config.toml
n_layer = 11
d_model = 96
n_experts = 128
experts_per_token = 8
d_expert = 32
d_shared_expert = 64
activation = "swiglu"
moe_layers = [1, 2, 3, 4, 5, 6, 7, 8, 9, 10]
router_score = "softmax"
normalize_top_k = false
routed_scale = 6.94
balance_loss = 0.00227
balance_bias = false
router_noise = 0.1
router_logit_norm = 1.5
shared_expert_gate = true
init_std_router = 0.0124
lr_router = 0.00212
vocab_size = 8192
norm = "rmsnorm"
norm_eps = 1e-06
tie_embeddings = true
optimizer = "adam_atan2"
lr = 0.00275
beta1 = 0.9
beta2 = 0.95
batch_tokens = [32768, 65536, 131072]
seq_len = 256
train_tokens = 238900000
steps = 6736
dataset = "wikipedia_en"
Below are experts of layer 6 (counted from 0) of a mixture-of-experts language model. Rows are named router (the router's row for the expert), gate (a neuron's input weights, with its number), up (a neuron's input weights, with its number), down (a neuron's output weights, with its number) and show model dimensions 0-95. Each number is 500 + 25 x the weight over its row's rms, rounded and kept within 0 to 999. Numbers have three digits each.
Before each expert's rows: a language model's description of what the expert responds to; "gets" lists some tokens that make up at least twice as much of what it gets as of all text. This comes from a sample of Wikipedia text that the model never trained on. Tokens count by the router's weight.

# expert 18
First pieces of longer words, mostly Latin prefixes such as re, imp, con, comp, trans (impassable, repossessed), plus the adverb also.
gets: " re", "re", " imp", " most", "le", " comb"
router:525458522485507518481488521481509487511532507513457496502456506510503478533492458521477530524527528538509513486459458487497497531458511492467509506470477533484537496529484551495501524534481475521509510539499491453515498456482540549508495519514546533515489460476481489483530490467467505473
gate1:472519517519563493533467501513493529458527511515460492553506490520467464512507513476469532492518474508481518499502470509497452507474516501511548541513516496473517520523541484487498486493515533539475481497496505502466527476519475460521494510471505539478522506510506526515478459507549436515
up1:545466481463457506471537514506496502502465476499514527478501506496536530508520494515514478514501508521496516496490531468501530474521449497502493474476487513525466470500492492518512498474494490455494539534497494518497488537476542547445494497538508467503450519490485473518516515490422541470
down1:533501492444492488492499516507497505544527503475478542477499467488515528512529510546525522493528492479548512530504506483484521528509463478449505521489451494529428468479509494494488517529528452504482478486490507539507470540501488509483497518473495506494493546531506454471498506488490544468

# expert 1
Whole-word common nouns after articles or possessives, such as man, song, town, night, line, often also starting words like manage.
gets: " man", " line", " Man", " fire", " half", " song"
router:479529490497520497498547484472519526529506505485513509499482515474450473519530485511494525515541487537524538474520500518498510494491491496490461419499508491549506473499441463473530513463493495527512476517484536509511497522462477483468486505524456487540456486520524497458533520493523519492
gate1:510516517486503499523518513509497495461527483525488490509480549475492535459463515482528505486489547493529462530504486496513466552489519539469532528555483503466480517503526478493481477463512542487480554523464502514443499501517473522487542512447495490507468490496491535520508487518516535512
up1:485518459517496477493480457490493485520507521482488522519543469525507489511536500514460474503546446553466567482506491516480503465503482458509474483490494516496510527533482523509501514501532459459477496493532483504550455503464522524506486501551507481524516496496502481491504484484500455541
down1:510508524519505467515491476504477496521490542489492506429512502556544504463503439467506454480442476523487482488540504504529505491519504524502501507516507510479514516500496525490504532519503480455490493487490483468550522499490547477457518522532511531516467528460486453502521528520494491495

# expert 54
Middle and early pieces of words and names, like proper(ties), neighbor(hood), inn(ovative), exp(editions), and words like all, other.
gets: " all", "l", "il", "ow", " other", "p"
router:461505499481509524514508445465529528516467476488546489520504474505505514474519484508503508493458502541511483491509513507536513488511524542495524517510524483483548485499497526514498500510461470470524414468503475565507475499491517496464513498480500545541505475519489481474553507510528477501
gate1:522514478493477440484506484510491520521551492508502496492492460521455501536518457482530459527507500505488495465502550553506502476467490501464473474537520502502513490481485514487504478466531472487465505550531522523528465544510492513478493521519539489507500484545532523516516480543473476485
up1:494504505511511486478508504497483508498523548489462479495456514521489473496490453500525520550472475506496508513491518549537493515468470505432494507528484522474503459479455517543532496509474442482482511515552535507544473478477477487495544489466515513523466522475484511497495485517522477485
down1:473528543498547510462479515522510474454511491512486518474540464503450494527502488466461483483527521483510481525507518468523520501482549512488498557504509521462461504517464543476489460495500488476538550483492496496514523524486495484486507518466492486510530469472478529505524549506521468497

# expert 56
Biography openings and section headings such as Early life or Career, and phrases like was born, graduated, is a, American.
gets: "'s", "\n\n", "th", "ic", ", a", " ="
router:520476530480499464528486527543530530537517501540475525521508515518524508509442524513511480436521535540484485491510482456490492471512463482493499454514496462468478523524487508534524515489526519525508508519475497515471453530540533540482506518485495520477468491502509511524501522502463461502
gate5:456488451512527515512526482530476473494492507535499503510476514512533530488502523483485490505476491464442512537503490513518500534467489497465505516546522494535507488542558497537480443500475481495460468457556505479493493498519497499461489510497496512491486519516536502502511470438492536502
up5:513519528501533506517476504526472437485488498493507503514492523500511475531510491566487498522515476498512481526507524532557489492475529503515483475496536477467487473450459490490498509492506471483504554490446474507493512498488508470511480507516512467481485510515477566575482516461507490512
down5:485517536491493495514559523478503476518493452519482541526500506512500498466504468481522511559475477496524475486482529522545519479530478531484516477506527496492538496495462461526489466504491483490516518519526490522510511474458529494529498502462456471525480465523468490469433529514523518506

# expert 40
Pronouns and determiners like it, she, this, a, one; table pipe cells; and the piece lic in licensed, licence.
gets: " a", "6", " | ", " it", " lic", " N"
router:533502526508539477491453534485512526515534521507486540511527543470504486540481493466483504515519528481479507485507491475481484459495494471489485519498476500552474485511475560474458464482504463487525504520479522465518487500469514511526471489556572478483501512485481519513500476485474513467
gate0:512485538504511500491522488550507485439457527484467489475470510467521500490469502503513512495471553521508533492547445494547496457485524530518477554509528529495479446488468504525529497491511517489493484492524536500496492487526522466483476472484505483466543493504492470535511503526478500508
up0:496506462474468517506504477451507527550512461511518503494482473530497489470548519526488492512523452476466480537473537574455521570510495511507512493513474488486528522504493474466487482532500490494490507477513458498506497535485471500521508510505486496539485491533505518464527469485503520533
down0:520525469490460539476502511498537492489513470489479505474537466510513516486554508483500497532481481465467498479482483514488494558491538493524481446524491519527525477496523562460492492503543540502484502480509465495493494523512494505500505499440530500453520541506516512458492504451507518510

# expert 47
Line breaks ending table rows after pipes, especially in election results, plus capital-letter word starts like S, K, D in cells.
gets: "\n", " S", "ag", " D", " K", " H"
router:474492484523523510518516483474531537447485492491552507513457504549471512531487444519514515479472490515533518455500477528528513483453486530509528467472448532482479499478526517478493513482463498514510478528503519489508533509468539493511503513523521454499492504497493480480542492469456523490
gate1:516549487505459478510488464528503525543471461559467503519498479489460486462497541515507490526517479491493453465495494488466484533504520511486496520485526504518457485538448485509500534549498510506504517510489489515504487499460467474496456496478509523477556530546493495480491479515524526506
up1:502528478521536490456536498516531497489421547490516505483505535507490492500478521508501513504521508486465531499476479522485513478462522492464476476486508496487494506550465516463530496513541475469473521560490522496492464510487551493500499522467474505524514538472466482521451486531480500492
down1:489531526485499465532481494510470505528482504491507530500443501493458491527483491496482557535532458504496522494474510511514472556537473480493502509517526479439449536491525505506508461519476434522549494522502511476489517490482500506521493529497472491504507491502519533535499480529481457504

# expert 9
Punctuation, capital letters and digits inside number lists, tables and acronyms, such as commas in 1,907, brackets before (10), initials like PRI.
gets: "C", " F", ".", " C", "A", "F"
router:527491505475517502527499501490523495501553492506530505482449491492466481477479520570476495469503482462505480525492515517530486498493515498521511459480479467509512505493537516534499536487474507508481490506443518455522472541443531495497509488510539540519468478492502535485572506473495506486
gate0:512504562482470486484482496506484529486500464492503506512476514508511551483498524534470487515516494498522484481535521436535538493492502497506488471507482473476472496444479490463466544490541458485484492476471496506498510461530489494515521511475521509499461519561520509471519506525549530463
up0:488505470496551505468500523472473492520504506504522493503505457496519500538503497480485535526514512493463518522451473553509494487480539497471534539532549508508570474506511467538506490507467519546492514499553518492504493487487510488481490512458496466490526480499483460511505492449493451514
down0:500486475516500549474505547486516461520462490519525484486491452521516495548516488485521522472523499469548479496509487489481461490522501464456511481537486503488558526536490520499510527515480476525475514446517500481499487528472498494477504529491535518471492502471464512530470493475503564518

# expert 12
Articles and quantity words opening a noun phrase, such as the, The, other, more, all, plus stems like hard(core), invest(ments).
gets: " the", " The", " of the", "The", " in the", " modern"
router:498442522513493485509486476495454475479449503502454498508519497514555495518473504475528506533515486471530492538515483519523543443489466488499501514527520513504549519491459495484477493493499506505532471513472502534496468550510464496487504524481505495481496501544478467472505513552556510515
gate0:496517540510437523520498511515475499499521524476484509523471459458451488509544492507527481531532491509510481450498504533522505480515466528513502457476474524514462462475488493496476538482552515471513489532505483496450526514503522495510470552472493486514483485512527504564482498504501508486
up0:549492513506494448468498500522506508481469498555507551473467490481452512477478480500512483481498528511494495515491488513546525494498498531482508475495530442475471499499510483481516525447470531480530500472491478475531509503556496512489467502501511517523526514509516531559497541549524480504
down0:531508518462520537483487529459524465474506472548508490480519515550510464469499503505509464542490543521507536544514513503495478538505492498557491500517506479502469497476512451461500494456513484515515493494457532520499439484490490474481510516498445522497539501502547507494481500487490499490

# expert 5
Word fragments, closing parentheses and punctuation inside tables and track lists, such as name endings, times' colons, and ° signs.
gets: " | ", ")", "s", "on", " |  | ", "e"
router:511494483481506494517478497480496497477541499513517488518468490458474481488499511504518532474483465467509533451499515514515489468446506480485527480537472534509472552507528549524531525496503474507521524570484485474501522485455504508475460531473519489535506520478489481498520533450484541490
gate1:505502519499451477483493494537460526484481497519493473510485552524530464487523515516516461502445496473520459493507461528476490536441515525458509513540483508485468499464515527507500550484489498535507466519479471545522507518488479507496476500496515502449482541496514473493515539485521524523
up1:491563504513533492453541432515557550522482528502491512529493489490500544534505495468471532525527493484485512534495452488509513492513532511488500520510491476471481503484510490518494471467513487492508510520526529542508509489519509567487484513485500498522461498502512482509487451514455471488
down1:501481494506522514478533480482479504489476522505473497513505511503521512534492487448491522480521509473500534501501515533495499539402504523491507529497519519508498492500494465560500509548487494458453462494507530506470498519507510481454501476478477486507513506532516513439491518530526555468

# expert 42
Short letter or consonant fragments inside or starting words, like l in monoplane, m in realm, sugg, rel, plus decimal points.
gets: ".", "f", "l", " ", " r", " m"
router:522501452489540511509490513473537497453498511454507514534467469481491520498534505490497505479444461523517501495517508491500512490506530508488516484496511489518531514547522518523464535517485529466500466482454466471499543503476522484471518506458561503522453490499497512493535477524454508465
gate1:476517537493497515509522487514460485477507536464487482488485508469520491485493521548519500511511487541474517489481492473482489512522518560387508485526489507517467483483469480484517479505482512501473511541517540531518511483545447504519496511462487454480526482487504493518524502502513508493
up1:488490518507519490524489488476482496514516476534489490489498449473483539490459520533502498464478538530551531457496520519528501479536466511484507475535494538500464524514473503500503493539489524464497517495483545449460507526516439524498509515527498513478497449502479493512508485563486502518
down1:486514511512514453571479488499559506529481462526500497482504510499481509553474505494500503463534520521524527465524520508463536482495511513485513438504480501529471484476491503508515454489475505495477466525485514481517493484491529486531501527525495544523503506515529501457486466490524465441

# expert 50
Prepositions such as by, with, into, on that follow verbs, and repl- in replace, replacement, replay, replicate.
gets: "ing", " by", " with", " of the", "ed", "ical"
router:479450519502474473495489464531541490546484531520469477503502529527537548450486492476477520483499552470495521502524497497521477501473500494483509491530488458507494514492476500539495482489531543484532462524466508493515515476484469555549514480490471486477532494481489524523478520546498475495
gate1:474508492529490511516522468499532506501535514481485451496547458466526470543507512486500485467548565499509494510499496536524472520501471542493502509492478522481546484502495470483470458499518538478505484491466517528513523532523521529459463538478497496474493481506483451527506529504461498505
up1:497485493514479522507494518517485497490493518511540514490505496467485528463490499511453490496483517475455480530479475516505528514485497517535564426514515492448513490493523514539523480503539516482503524478485468491496498479506567481515532508489513539514462476482492447526552529462507502494
down1:508508506501490511423486539489567507524499480539460470478531507509514516535468504503504495494500499467456497546486505473493484483479505546483494510515423482515527499501444481483522472534515484480516541518549512518500476512491510490495501471479511466532503473500487512511523525506527519476

# expert 39
Prepositions and quantifiers like with, under, between, most, former, the verb leading in leading up to, and list-item dashes in infoboxes.
gets: " with", "\n", " of", " under", " for", " by"
router:494445521488470469467438501491473447499504504506466508490497516552540540495486514457534463520536524500512508485525461516535532534543504529487513498494508514512519529501508475496479510493511487500538438531479502503528537468497480512538526526460522487500488489510495491501522485526462507501
gate1:479492502522501497505544499537562558495495489501510504477497516507526524510495493475506499475521498518491486515444489492467473523554514507513520515457530481468530505526476474469531454506532492549497529516480495545483510529521483474515496492440486508507490522464490447475477471472465502507
up1:466477483525482503466495523515528524499477517502512474487489527501511501471507508495515466528504513453497508571445516496499432508525517459475503538522541476498495481534507504484521513549527519536507487504521510508522511486519510516500436500493472455513496502447498508491450506453497506504
down1:438525501472521465493492520493517505515492502499537476491502522463481440500517513497544520521453480452491493480492517482525525512482513460544456465499491494509498499504527576505511484504497540494460462487554466512503486492516507516521476502472520474479483508501502523527515551518525499516

# expert 44
The word and after nouns or verbs, and second pieces completing words, such as av-oid, s-earch, godd-ess, term-inus.
gets: " and", ", and", "age", "ly", " or", "al"
router:501480490532504495508542511491465473534520495513534483489496470455539503471520521505546502535485542478486517503494533495486472470465534464523492559506507457519556479509497482487522486468494526471450504481504480531491450504529507498489466497470461530509527496474472503540489499475493532514
gate1:521464526519493521500539472480495456501511477505482501522468465500541497546542493487527446492528457470482478496503527493496534543504488505533485470481509489503472482477487532497444527496500507536471502490478479494477529556503485514552478481477508560491461494530487499480535487504519507499
up1:495456517472467499495543476487479453519504479515514477527490461492549523524556532461508469516531476465490498543509537470468552468503477530532511483507504495504467532510487498474478519491539516522481490509451489529481519508509483533540487526491499513501457482508478512480534485504520475480
down1:468485505485498463502536465473502478506485468470488519531493490454546542520481505506484520478518526507515499515505522496493510485519505471493522530459497494499465505503493504558521562518467484551513490531540481456513558477479490479485483508463485438534521507506465519524511511502470512492